python train.py --n_experts=32 --d_expert=192 --router_score="sigmoid" --normalize_top_k=true --norm_eps=1e-05
Below are experts of layer 2 (counted from 0) of a mixture-of-experts language model. Rows are named down (a neuron's output weights, with its number) and show model dimensions 0-79. Each number is 128 + 24 x the weight over its row's rms, rounded and kept within 0 to 255. Numbers have three digits each.
Before each expert's rows: a language model's description of what the expert responds to. This comes from a sample of Wikipedia text that the model never trained on.

# expert 18
Word-final endings y, ing, ly, ish, ies completing words like successively, Factory, Mining, century, Primary.
down0:111105106128124139126122102109147140103131120184151127160118147104157153092127141129098135180128119149168114132120128134144129140119165122148083153158097152097120128180087132117105139182119123104119120123091110152142156147138118148132142151
down1:164102143113149139109104121126144132123070105134116155161087135087125180108135117108056139164155154141147130128120150129161117160062149153086121103179118145120126144151154087141173135136126169119146123106136109110143136134130121128120100077
down2:119145139149132164139166123156094107167124114083126151100116124109121100105141122088116092121118154191108138090136141146141129116135130143102172123129128099135102105165149141106107114103188125126136100125137152132140108108104104127165151110
down3:109139161153093170107112082104125180165075156108122178108140102124106151134176159099150162144170161141195089109140114106171122116119119141128087127088123080139147132115119178118133133119108171109126098097116106133135105132123140080144116118
down4:120171126155156125124113140133151185107124120123104106070093145138140124123140109144128141091137131109116146124109119126101138152090124097143101114108115117174099171117121131136149141117146116131127114151139144122096173139102112118133169191
down5:125129110141158111132119153126142116148164119124137104145114168124142151107110104124166144168114109115103128120139124114153109104125126141138150147149116120131146138122112110146135125182117164094105129119166132148128124105104146152133095090
down6:141123113096105120114103138123109115100137133077140104142112095102125175121136159112155121101110136133134162131138103141147140163115105185172126145060103140109130097107159137094096131153113150155116149156145164112121130128142107119059092111
down7:148152124106126124075140151122159170142135111146110165144093146112067133091168147125099103086130139105184123126128085161104128095145141127113123078139106135117113096151151125089170155144153131164102116127093129127119133143154129156129142117
down8:157113091133135137171103141101132108095091138113079157097144143073144091137143097139128111129145185094090160113127125123103168120107138100108145050113096116160126089098127135108145123144154153109100128177137174153104135142167130107095102128
down9:105126113108137137131181126113147129187083150149122054149169116091148149147187129101090129174105112137152089140125113118116113135157088099124155099146103115157175157137132167088137127119139101096134135115152125121109132147135089188156093084
down10:098126152162127112131115142104161112129131128116103096136139097165129100137076081129117094126111083161120155126119084157128135090109123115140140144150131103122159136094125096146105102127134097161111128129162142171172154135111159139109129133
down11:137147144119135104117183113135109141110165083117095149171120106100183081099154097121113149127120129155163130111110099094161148118122061173079116104146119140097100122124084194085120136145119092139145106093120137154100148128091172094140121138

# expert 12
Early syllables of names and words, often capitalized, like ma, ta, ru, Ho, Mar, as in Holmes, Marlen, vi-de-o.
down0:111130161136089139102094091127084123151157117168170128154103171126147095135136173166129128116131120158129146119129112117156127156107137095130129101108117116112206191122143137151137158124123144149132097146176175090130088149160208130134125121
down1:105130136132140154132121116150119140142119082111160093154121147115116170174111078117153113154161141122118114107165106142123118092121124151130123118116172131176127129121106109130136106070165111149144125142138149113126102116111165106121142160
down2:129140126117101155119055090091110115142094164126122100142096119160179142126137170187120108121110105157177118141136146161142104144113142162089075143092121134131128106129145146148073144095115134116134183099090128149139157109113109154154125149
down3:158124131122156092107127155100103160085137112153148206114088072130152173142132157085111136139120124147176106164126122131127113083126140141151179121113119149141123126117164146162164201130127142143162191098114092113133147112136115151118115154
down4:116122123136103168124112137123128157115096132182155144151097146124175127130125123112173160123154130099111133141120140122170122108107149152131108094124153110110110133105132087149114144184113133118125137092122142137111112128125095078159097137
down5:153095104138125116141113145130147101144107124181158110121126131128116143129130171098134111129157134123137096155116113110165087138148114139129126165137109153122132105141115122121152129133095136129172136102099114127153171118112147106139141160
down6:130127116143131146122173186159130166128107088156095087141090155105099126162141179118096134124092125134122128124149116145142176134119130153132122121156198094144132089104131102116069104139101084139120150096138150069141130128105161113132118107
down7:140116092105149131148141129107162108122164124152121105124126118160109134118132115133151151141149174120127142131125099112123131130109156103097120098136177135141152133126125150112099123162158145138106110115186124088141132138150129132188161167
down8:158153098144161132116142118134162126136142147145136130100139143090130074144125114098128136072107095163131148100122128133154109106141146131106141133147106150118127115148153155131191165135125162139116128132113078114137166135182150128134149112
down9:108117132099148155098121131096152169118114142153119196106125103116153133111106131140155111111122094110168150119111115094128134145121084131110089124150118141134132090119165115110137121098142132160119108107116106137169154160127134115128127094
down10:149134113158158142140128157093134110127114196140142119095137120177106146116153125089143166150096157154126124139118124105118133166067147121113129098079145137104152126079099129116090178077141101119124159103142135116170137157163124146114088136
down11:082061115145147143140101172131137105141099121126107072103140155124156092188100088150115112153148140128107122113143129101120152165121188116127102131139138118112110129125148144103148132108128160120111095129190130131135119117125118120131077128

# expert 13
Opening and closing parentheses, commas and periods after names or years, as in (born, (9), 2004), plus some name-final pieces like -ster.
down0:145089109131122085080105153110143100153114139139126165120093143089128131095134161140148105120096108116124122142164111082122151084142154111139120183140109150105108144113132147111158151107094098100131193100154090139127121120128157160139126113
down1:119128124142137123120124108113125131100139128111113088123124163128128079144140125176151089145159132083142106101120139084137104087149133113113141086150123157126089112158113087158106120076125136137153118147127144150121108138085122155158181129
down2:142104102133143090156088163150120094131131151107096131126150154153128150106081167079129158117168134138115127151098153145164126127103124113142126175156146142087078123123166139136129137143151146114152091075102143121174103129133095111156137150
down3:071141125145175133096117111110166150126115135145103138176082079118112147133118107124155131093140097126054106112113098139107123093085129111143108093150105094125106105125135150122127135132136090160137146071141122147121138129127139151104113134
down4:088083106150105118144102142148109126123107129096156154139136128159163139119122118148071150110114155146153116117120103116117098114133107111145092112130130114091120138147124136101152122128100106150152146111140113112130095131130145155131121124
down5:185128089125133148159103123098117096139144076078142118089144132134123131068132144147146148131106138130083145129167150108180117164148090136101164135115106123175173148103093125136147141142076110132151146068136142105113181146142116123112113119
down6:096179137106093112163138145119110127129133164134143158126174126137142109112091128138142119101131108122119144129131126113179107177202174133141099141116173119126152116146155146114131144142128111133132148146163154127130117125148121087112124112
down7:109111147159135120131141135133124149134144150123168119133167137143122113134110123124131122120120163130149121156157101116107070110141162131117140118127137141116130102120106149131100067129104132181117140115116106131129125119135057113105136092
down8:098119137112110101127100112122111142160135154167134118127115125132143132173093198125155107111115114131129175094107112097105126114156109114127152089121132079100157127108135148125130139137135142142127134090152133156083082096164137119161130143
down9:112156153148162098119141123135153125116119084136148137101131102160121086113144136159129143118155099090126111156137110126099092093100172122137085109166094121122103107139189126135130154138092169132141140099121121081102162109168155114133131130
down10:119098139130106094107156155145147161103095130105125103128133139151135093140138141157103124114123124147141158094100140099109084126100070095103107142152167137106134156158141124093144111160136152159137168120086137128178171092115105120169165172
down11:155108120136118111121142129119120091106149109071113151140148153128105076127123145121050138144136117158170153104093121151131162125102108139101127103159168075143169151136126141150123144124154145158100127106137080124142094104120120125149149148

# expert 26
Word-final plural or possessive s, as in Titans, plus k pieces, the word to, and modals can, would, could, will.
down0:092191155110096134115131097136132123135114136124113116110115136099152156123127116140094078149120095123171115118041115124120126123182143142116166110143118152142112169139171155099090138151168110067134121102159080174109107155159154085101129143
down1:098137094111087117105119143088169097125102079138122138126117112101132113103091138203115144131146103112140156125163159172139118132174171165149123110137109118129139115108103115131112156152149110127106129104138145111119108152092157133145086121
down2:110154145119110178143095114118152141112162185169136111143160158153153126122142113152152079138134147109120125104128161108130134138171114147121144115105147127141123082166163152078100103086135151133110126106127118108120076113128139153160153122
down3:110128129134130171154150141103114123104126142105156136108131131090143151104109137118114102137120116159131093155086117143111128132117137134144120091155138142112114148125100134133068118130118124122080124127083140194132118105148138153069095108
down4:133088102135117110118173098115117128124154145122143139153106119153160117151146140099116138099165140159133146157195135169100150159132117112154062112113135097105123094126130173159158085133102113108096090135130142120164128157111148123143156099
down5:107159112142114128089112133133117139150137076105099113150132113134117117117138179156144080099120110143142148098146110118123131121110116123145128184100100133151079146144135110156130145116099114154157167112134131134115121118100091113141135152
down6:124137106094071160134114147128157141142103163137079152158166121109142167117129153111149174068141128129119105127106129122138125137125105150157153148120112148073115168115129174128152097137160142113157129133105145096100102124140141132150110145
down7:098108119136139131131129088114119149118136144088150094119135151116167151104163099113105129122102145139147118120156124122171138150143154118153133111157116124121089140086121078137119118133111133152121112098144167126183157152075169179087157151
down8:117125133139138123105159157155128168081128159134152144115155142115139128118117082154126142143102114166151146145155172133101087108162138144149108185124118133127156120132140125168164093126119114144151136112128122144130143152137099162116143111
down9:143171128110146137152155135115159166179178145119104127140149122155132141113110091151142089128137140079174148135129129139155123134132149117099154124147130080116118096093097102103138174103147070115145127109117150168073126118101127131102130112
down10:131120146111129124152113116118135158093139102127118086122142086115116140144140152167103119124090174086079119090143084093058152115086118149138105117145116123158123131148171147111130149095135131120126137150090086094115139102162079166131115154
down11:155100152150124133127121125179124117087122138090121155107121125139143135079156101107149119143188154148146091144137068132108141171129109090134075134126112136116094095152102165176137125102103100124164101107137143128127154156149114150186152131

# expert 11
Short consonant pieces inside words, such as t, c, g, st, le, at, in sub-st-ance, Marke-t-place, Madagas-c-ar, le-aving.
down0:132125126112070154136126141119121102122123139168122192106141153156112164146131126133149148127130163120141160132121131070177093151138172092181095170143133122112130090098151142101143132133100131132154122087107101108119111114150145113111151115
down1:146132125090134098143140147080154094128163142104136128149207098135113156165075080108125111146180109160142138122101138105136117112121118099140126135118128113157103103156132148075105121123128140152141121134190118118105131136124134140092092149
down2:104129161190117126160154084114147135116126177081119119147129108144173102154146109149125121139137119104133127134144099072115086149130134125122084138089118105138175129130091145151127090137095154145133140113133083139146131169109127111155132156
down3:137128101138136115149144143130167151111156127077110113102138114109111094110138105128126139138099109071118112113133127085138111123104148137181156112155130148117152134113175104118144148123153139128142168122098088097098122135129100136145124125
down4:087152104116130124103110137147177124118149136122107130142113139145126135192113120079099128143122148137152105139141100113162112109142149120140105133109141147123088107152107104120152141132149094153130112114120113133121134121096120137088116097
down5:146121141149156159132109157170164128154094128111101092118107128122158124142131125143139108125086121164176134133139109118117130119173145146145140111137105115117168113108139125147125098132098090101125108141122119092124135159076160142113105118
down6:123139110144116076107120152114124139145189100116123092117145144137129150159110131156093102130122104105134107154136172142145165120144111154143139141145131113158113138172160124145115106151087107101142101184094120136113138173131172134170094077
down7:129137171131162112127137139139165126148159103142139111130111108106194093137097134116109167104119155123112139110146114119119154116151098111148104130114127157108125168134162133087133128142132161120130117139130126082106120096122122069151164153
down8:130120136100106116139135190133142155145150144109125110125136149114133146124101130134056115125108130127161121131122167142176103130133109187119137140129160106097073137141144174171129118146095134100066134144147120094133100148159133125130099106
down9:110127167126076116154106119127106137125094124109105103150100101135162097155092159145144094112149137106103155136144136124143194144137126130133124155106139137139134114108116141095143121131163072132118125135147094120152162187145132094132130109
down10:120136118118114140157157106119119099139103117099144105146138147143144129131153101115102114167178179193149135137201095131126114130140129101106086161120145115153137112149120113129113109099110104141138133148143124149107121117146127106160183136
down11:109113111124111075133128173141112112074097085167138115081141138163149174124124110102159146100164103143135130172116137146168129102123131130129101136114132087109103102112150120123138145175119107121111166164145123140119082138132122161106128137

# expert 23
Line breaks after headings and table rows, and single capital letters in codes, acronyms and names, such as M-A-C, 6S-L, Z-huang.
down0:139154185119121188097164098146144109135161152134116148110128132166098108108145138123149126155119145090129172079093123184177170100162114175113129143132102154166114101121130124154129140143138142139142077145116118140136130105134170129130131103
down1:174127150098142162095123121162084154067160080154134152063132110096100113106170099116097102133153096121095109085135123145150159115123129133131149148121164122151115135079146122119188133115101150113128083138116114055130123099117100140120115136
down2:140079118150166161113144164099144133087090139130116106133151083110152150140126067086113143113099127132110128148137111118170093134101088121132116115104151134150109147114162135104083151164120110148141169081131132118119129131141129134163125100
down3:124123164086145139174117125145111128129142077135137108145116115121131128085115124160116107100156113125164134138146113145139168116142147132106111146133137181173117149146115150140101128132119119116116169120143092143106145108074134128136113123
down4:120127094097096101126141143136119143119111110125093075144122166104121147125131135169147127136107099149133142111149124141155155144141141145096110121099135183148133143135113127155146129146108143126112134113130134159078101136189135159094132144
down5:183138159141123077156149148104189098086085093127124141128128121097065106146111122089132130143108096140136144139126146152144085145150123145118153114173174126124148091079135105112185111136134105080111090114123123158163137126133120131151142109
down6:208126158161108171113132138092102143107123094119144142094132158138139127128109126159117140145075102132081138162163145147174123107105132133133112131137142176087185103164132130136102103125119109128151133135136122086134131133145143122132108142
down7:128088152132104152188133114110149138118100151170134148094113115126114087134117162120157122155123128133141099098121124123129144153114117165116080149149122142149123099097124128081134147107118141114179134120147138126142132111144135144108151114
down8:122122110127098148093111124130143115142142087117097155071134103143134161142123122100119164096152102137062125123140119090152117151127143087164141154096125140117127141114128144124146144180114140119107137114152091137104122124124094119140073096
down9:135090117126115110173089125135104141123154145102111127139114100098152112146149110082138116144082145166122172127110134118118104149131168147121177139134148142124120133124111124081124127112133136132098160130152172111121139118125088150123133180
down10:093112133139117157145145161086129154092114133139139159106151082115070127140106174086128122136170156131135125128098156120133089121137142138109102111100142146147127164098118113131145170103127130117119136118127105088109125146108125117152142105
down11:143134077126148111174079103149111113134118129116112220095108137153153108163138105130141125149137104164115102113109122154111079149099142160165105138199159188123115092114093139129120119127129144134133149143095127169140112087130121118102147138

# expert 25
Sentence-final periods, line breaks, quotes, section heading markers == and ===, and decimal points in table numbers, as in 10.38.
down0:154108112106132117187146129169145128118133114123146109145103168098163130108099117098119108177147170119148146108121123142111128150128131125182110178137105122148097144115142144073130111123105117111100103102165107105158142135188165119159125137
down1:131161140108169152107155136103118152124156111158155145130072124104087115082143103103120140158096108169124077171188154108144138104110064168146146145134128117093111098146140107115165152159097082137120112144139133094142149148117112105127173133
down2:128105123160123127132177090136124129138084124142132138107157108112132101148110110135129169147132145084143097137126135154100107122085160124101110132132159116131102117144078128112141097123128166137123087112077127099119166132129142106124158135
down3:115126141123128157154121143140089116150116150121121142114102110142172111136155105109142118128109120192145083152114166130169125149150124141141117098055161109116129088161077101156102120137088171121127102135135128128160120133160139128152112142
down4:116116130159153161116112107146124087108157125169103134155101124115107161150177124129126095110149097154142160133130161139162160130144112157096129147110103162104127127148129143163115130125151130134129099086105142095114169093129159151113165120
down5:153148118153142088091109109100106077137119161128151107122125117104094122104060103160158170097161143113114143126114107137152068100134164112127174080135162100099124104123118150167130138164138144149149138181133107147139122104114138142137103131
down6:133164146079118126110125085174176090120148121174090153082111150107113129092118139128135123121123142106131125129155149112155130113106122149134144096149125194147143136124160120121166108129136091131114140095116086151122105177101143142151165117
down7:151129138162121135144092135182110124154167128139100077111145132120123064074109133142134115117155109122138145131147156145146147168131134097166171128111131141127101130095095105129168177138140132107121129126109128082097071140147171118123119119
down8:135131122131126086114089126134119121148131134151159150085102122171137098118162154152112113136132139095150102137118123136150121166164133121113132123133159113171120076129097140144127171099115157165111138123153149114106170158121161135124181112
down9:124134097117097132143124146103104124163134136118121158110121091102163137103148134114135165134169183155116135108160101135134074157133081156092116156135094134104149164116111155073112159149099157129120133128151137130127122139110175143100146138
down10:108142141153120075171122166144173094111118113152077150144093130130117117175157159152157123113115140148156110090140127134161176174121113158118100130148151100181117127149128144113098117082136147138088126143154118123108112145107151130136120101
down11:106156080112116125179115109120138123130136121165140120112144064119109155109153086134147124123112160107151049079127130094147147116127118122137127097116085114103146085149146118125083166129151115106112153126128138128136146141083134141091105108

# expert 15
Word-final suffix pieces such as er, ar, es, te, ated, ers, ant in smaller, greater, Southern, Alkmaar, subcommittees.
down0:118166157138128101101141156142083127148173125132151109106137139141148130125128162125100125104133103141144128118140161144146098120121150127125163072159142129131159150129112108138154148138090178135146139105097145135152154149109100138103154110
down1:102139122141107128119130139094114154125167137135104137119077103155120134190128093155115125099128158158159127126142103094086135159145135106138154147136110153120106141077096123086130158098125136092150146079119081131083178073122118155122137164
down2:129169122092099082140136107123098129114163110115144125118104147065171122161086094176150118100120115111107105146147142147095103156144118149143078122092081111141130128127132134224152126120147156126106134145133114126073103114168114130140134142
down3:124119135123156106129124124122121120117130131108107100116125127131136156140104122134115121131150146105137103130172134090136116162134136154142173168140137160148103179163125124172090108122109129096161128168127131120088129116088162157151110142
down4:121113154128129122130113163083106117153141140108060129171133125069163162108099107155149100161070093138094076137112096118141118126154139098150141137075100128168146135125140084146122139127110124131158115123124135115148142120163165134160130120
down5:126099137085196111115112139136108110117152146154095171112109107109140138140130171129117107149139149123168137108168184117127172111172090125133140155136157099126179128137137125170157106081088132115118156154122135128138136121137107140124103142
down6:119154084178128123120113073128123110158160118149167123138111135124148124096133116127142159136130151135158126109176128187102151146109122145161142150191152106130167120107135139133080152136134154115118143095120114135131111154101158132139160143
down7:127182106123155171141145126169116143119080114081142130099122096094095133116139145126130123152130158121136104136171123166144121125132163163144177144088115137186142121151135120151112125133132127118135123175162113142132112173112133108145123153
down8:138118093120105147147087140090123111155195169117136165118174121126116120148113130112117112148148115111105100107160118147130133152132115113153117101169097142106163097100101108111202161148142117159156108114118159128102132109084124135150144097
down9:091128127114078166107168114100141132158165158121067093162117126178127111104140146089147117140102120119145139094159129112084159140130127134085169131177148139118123141141115131124078108131157089144128166106110147096130136092137159120101128149
down10:097152154140128158119100147137127126121127141152094135125119173109101165109126115170155130106141114153142132096140118126183160189132084116167161116146114132103138106099134119145137166120154092129082089128152143094180097105126162104140147123
down11:132163111092134158108130107118154133099122115160136138170161147128110147139107104131160117136140158127127061114087155110126113140161159141184109140146146082127159151090118115132116119069159129128130122140152122105096102143141160088080155110

# expert 28
Bare space tokens, especially empty table cells, and pieces d, f, on inside or starting words, as in suddenly, bidding, food.
down0:081123142136173136140115124160097137113158107141140130157100118102122111108138180091076162132183111115133095139148189132133151142122111120125075156125072091141124123127096157124131151121157137158136155146182118158123135113143109139099124132
down1:138091129100125136082122163159147092110164115108104118111139140162096149148181144118152162129184146109096146138106148116154128058139114158160119140140148119123105139121160132152114147097107142140190119108080124146100134161092167129127136133
down2:118126154130153152149134155163141116080184154173157095157105104160130101124136108156106159139124133168105096113138141126138151132161117107092076166118103112111159165141114073140113127130123137103109140135072135125099126125149109109153143129
down3:133130114135125162141113133116163142150114163137134115124097155109111151155139124141142099160117123167156126114140105148088119075159104165117144167134111125132169134118145083155150161172122095139096121062132118104104137137109146112169106152
down4:094182143119135129125111132156121146121128114120114176108118152125128115115139096123138128086126122129140116095151122130087113158135174084091168117151091180158127138126108097125125149122123120109096106137148120111099144117120079093181112146
down5:123127103147153162137105124099117166165122159111100170115118136151063074110104133121146116107110137108152105135138086117131146139161104086125162115135115116153143177136167108125154160126154082139109115113086154152101122110106124138166161117
down6:120101136126089150111099137098115162101113126147130095074130149123093108121107143144162117164107144088126100124121108164161152150110132159134115116115111099119134134148145148121110158121141121144135092141111108094150110134104153105091131125
down7:126136121131117099139121108162132132093139101105154130151121139152128112067116142142149143112145117117127158145176105152150148117176103111126137143076149134103149131150127115091129122133136109141053121157139116104145103134123151120099117153
down8:157133165108134143152137104092112128130153077116101117126098121095095105123151158134133146154160107111148113135144122104127124172153111156124118150127168123124116144168208135137156170120120133082157181132160136139152149154121117093102123120
down9:151080143086095121172121122154101092173155164121110130149098134140165085154173115115176150112140134119106176134136152133157130124158134124079088124124139145127123096096140092123122111139087116128118108124153119126149105151155120135109112140
down10:143123093122146109136102140130132166101071125140131132177157113123123185194074092174101131078142126101139117125129113125107125140078145171127146147124109150120099119100099161103175129125126156155125152108090078172130156081158113122140107131
down11:171120131125124103101156135075109121128115127093149134094143134161164138123128118145089120114115102133137129141150125104198101122123151111087124146139089132161153136131113150155133127102129129104144110133122132126136198089169089114127138082

# expert 24
Past-tense ending ed, especially filmed, and function words in, and, for, with, on before the or a.
down0:097157115108128120136140118135144144132151150158124145126143151133118127145136157147123116105152110180117109094119075183102156127111116084163152137103121112114149119136195127120150142131157089155108141099124182132126196132153121137094142128
down1:094154129140107116136160148136131147128139102097134119202124139142142123148188110120084163100136147103108150118108115155085111124146145097149136100141146142119158133127115145077108119148145117131090127165114130147082107143119105138149139105
down2:112130117123153131150097144136119150175086134097074147125148131148098094125109132122136117127127125125129137115089089131107115138125143166093119088075113118104188152091137107169137152153137145104112110155104126166080136121092159101117114110
down3:139102155112138103137123142146128153146124129167193154134099157107102138093123157082121122154168108149143120119135166123124199203135117153097116173090147131123120139087125089133146121080119138070154150111085118119128157127091144105141109113
down4:160138097128139127087133123157116093139141121123114111138078151153087152088116142142158141106121107096112144156113118131119122122132094118119128132130115087121126127121128119138136118191157118113151101140134167129107154093091135123150127088
down5:101093161122117150136111156096119133125120151114118133148131114111159099129136156125143134115128124120127120102143135142107130138147108120185120155127168073154160102159142118159163119058129126144104111153125124123156162169147151107139124135
down6:131147149146088135129138112118126126143111147117150145134105147179132144135122162126146120125108147119092090126133062103122174104123132147158103149105170111152171150153144128132123125128143106118134115151158101119183131181081134160124100117
down7:132112110099146147096131166089152127138156132083101136181151123140155127095142137118132090111081100143148120123125193112128163097142109153078112138170130154139122112152155128114125161148136136179110114108145173116112145136174135111099144128
down8:082098151134156069113135064103110115129097113119150124101090105158092123149140125151104123132137138144130096115116103183123134157090119151158108109120150148127167095122130126109146177124101151129124152109134150121082102164135121170120145178
down9:157118153160127107107095123135138135125166107154118130130142122124127139134148128115149095111109155113196131143124127079168083127148107099154159100143111127118102140120098160110156115121127153153178146135078165128128119140126116104154094138
down10:123135154178129133122180132102179082148108132154115133099129102109142137138148096099138146135155124116121093120087142124116114087067152142125147116126151147130144108093088165152138133178142129105128128109164102134118171138103143180149090120
down11:078090126129161164128101104119137142172106091106124111093118150158124107162083105094145150140121104144104143123117114153093118105158130143148114102147114134105110121131149108100145147137145156165084127146135136126138121134088108139161167133

# expert 22
Article a and opening prefix pieces of words after the or and, such as re-, de-, con-, ex-, as in acquisition, reality, sensitivity.
down0:137108133111122095149125119112154137165132124122123145140165105127139127105130157097153134091133110162130104112118193165114136165101109162140110153155096103099107159105196073103142157161133113147105161134134165153182102103177171148120141134
down1:148131122112121095082161155165106075138129160153106151144113144150101115148112129133100206103145119131120137105145082104111116117125136083113149121123121114128093143146083111128159087096118132138130173116107107128150131121088136128141126147
down2:132116108082125110151134160137105154096080138139130121136141165100111129105144115114100149114148117145121124123138132133114110129117102112138142139140113117170155126116109174115117103127162149121150106167115091155135139131139155099113102193
down3:149145124121125140119136118132130130132123134075142121114105131107133134103146139172159147106100165153125117121120183097102105170110096121131109114116128110103138154111142144104118126154143164145125131131166176126157099147167132199104072128
down4:108140142152156111085161109111081096156156115140137140131098158110121134144109144114115142129096129166144144099142119115099109084116124118116113147097156168149103157080145143124090149151136075159101111125128162137147174144107135140129163122
down5:135161132136111128113111114146129170129119124140120105101087188087121166155125074110108147141127144122145132109132139117147142082123076126168096142147179155137135139146170111161108095140121114139147104156128070063161115087143127135150178140
down6:113117126127125154126121096119142101083143138123114138152129106175177085162111115160141100105108139106124128135166134138117083130169116115085101114141115117096141108122120079131158164140064102098137144145131156178106119132058133140144108089
down7:119108164086143069129122152148145144127142152155128142135114140157076166114109140194113130127101177136146133123132116166154129067130136172164154123152143115146091134115139122125134161120140146111154113140102133143120167134141102114119117148
down8:109123092092117120122121144156111103140118158168132133140098147153112131138149097134113144073124155124125090139143096106153124134141155137124122157155117122107112119177141120095164150141115183104144134093164109120096115170140118134137149118
down9:132117163140137128045110158161129128119116112162113175151161106097107159201155163108109104139104148091162114121155144167100113112151093104155097144100132116135146151124132146145096103158143168127172161144145128105125111124147106118138098148
down10:172146142134160137122164097131107119134123129134073121109134161135135138094093112176140129142125150096086139101112167110134136089100099124116186101091136132123100127128106099133154126131142118157142128136089139152142143168084126101109184145
down11:119141097121157105143136114135123128085133125141092184159142106086157118145129085096196110139088164129116113105120130161118134113122107069111127112135183139113133127142132101142102132139140111166116114150112150133139081103120147093089179155

# expert 30
The piece al in names and words like Pascal, analyzed, the word of, and pieces like u, l, Al, Mar.
down0:165130105100128122140177123135135136133092081147145152093116104127120135086138077111113133094157140066108120127161134120113113171133091130097143118148113146159096110135135158156084144124145107129144105149090120136112103172131123164133145162
down1:117125098110153125120128151123092116099110130101132103166151122103151133100075111124159107147166135073148120143141129093113129138117096090114173165112152133123128132127109093155127138173119135142102144140121119153166120125129102144131131164
down2:100091154090172165132118117118170092141120126180132122101114127110153133130099127153145130143168105145141142120142181109094135147195137148083120131167131148144116182094135168148153111132158134104093079087128166170118105159133119109098109108
down3:150142137105132109136145093116119148127099113119148119144133190114132080132157140177129127121135142158124114127127151157124167138109130159092109175120130116108111122160137128123111128155092128116122064100162196093112128110128132114128130101
down4:134097139138109122103124165121148134151148147125138134108156159104134114131149103125173152115181120167121106153145144110147113155176132143138132163118123110104115137169111103125130159132131150135132081117133113189112109112133091091147123151
down5:116157109140135147153104163133137122112137126159125136139199120092126080123156130089120155123156125121100143171137105103177137190090144129146108108108131136117111138144115169092136156130106126142156093102110120149142131086120130133110163088
down6:126101111114080092116119100111102114133169148126160135060178149150136112147077160132122130122111118131153102142134186147137141109147113136102132118136155144127083109144152132120150117111147072143067150091153168148110115115103108086130143137
down7:107136137128153090175133117139120091134097112150106115059148135130124170116127158135141152130138104121155136113198097134115080138156151144140169158147140141118111136171169071113065164120113100127127128119122135070142114155130117155124133119
down8:122104128092081118145122112158118107159112109191108132117063135147142136158138156150111174124139142115141159109154131112123160154132116098135164110087177101119179136137138114088137143145134108099127072173120136118129118090112155134143170091
down9:097142140100114095098120114096094121170098151133127099118094137136180143112135129140158134139111109106119122097138136117120111094155114117134127123172118155163152117148110113137112155105134117130111156154156119140104080119137123155145123104
down10:147139130121101161120147165129162145107088152124128135163111112148150131147099101137124156063108172105127134102094155075096123085109102098095112121134103105138110124163146086113115120142087102116078123125168105133125137104121138094142112069
down11:117128089134119152117138155118110129154140085171134147113087116138122093098144142119127112153144123097143153159156106162122098119110115114133094148134165109143166121146116185124118139132118135129126087117094083141149149106116125147110091110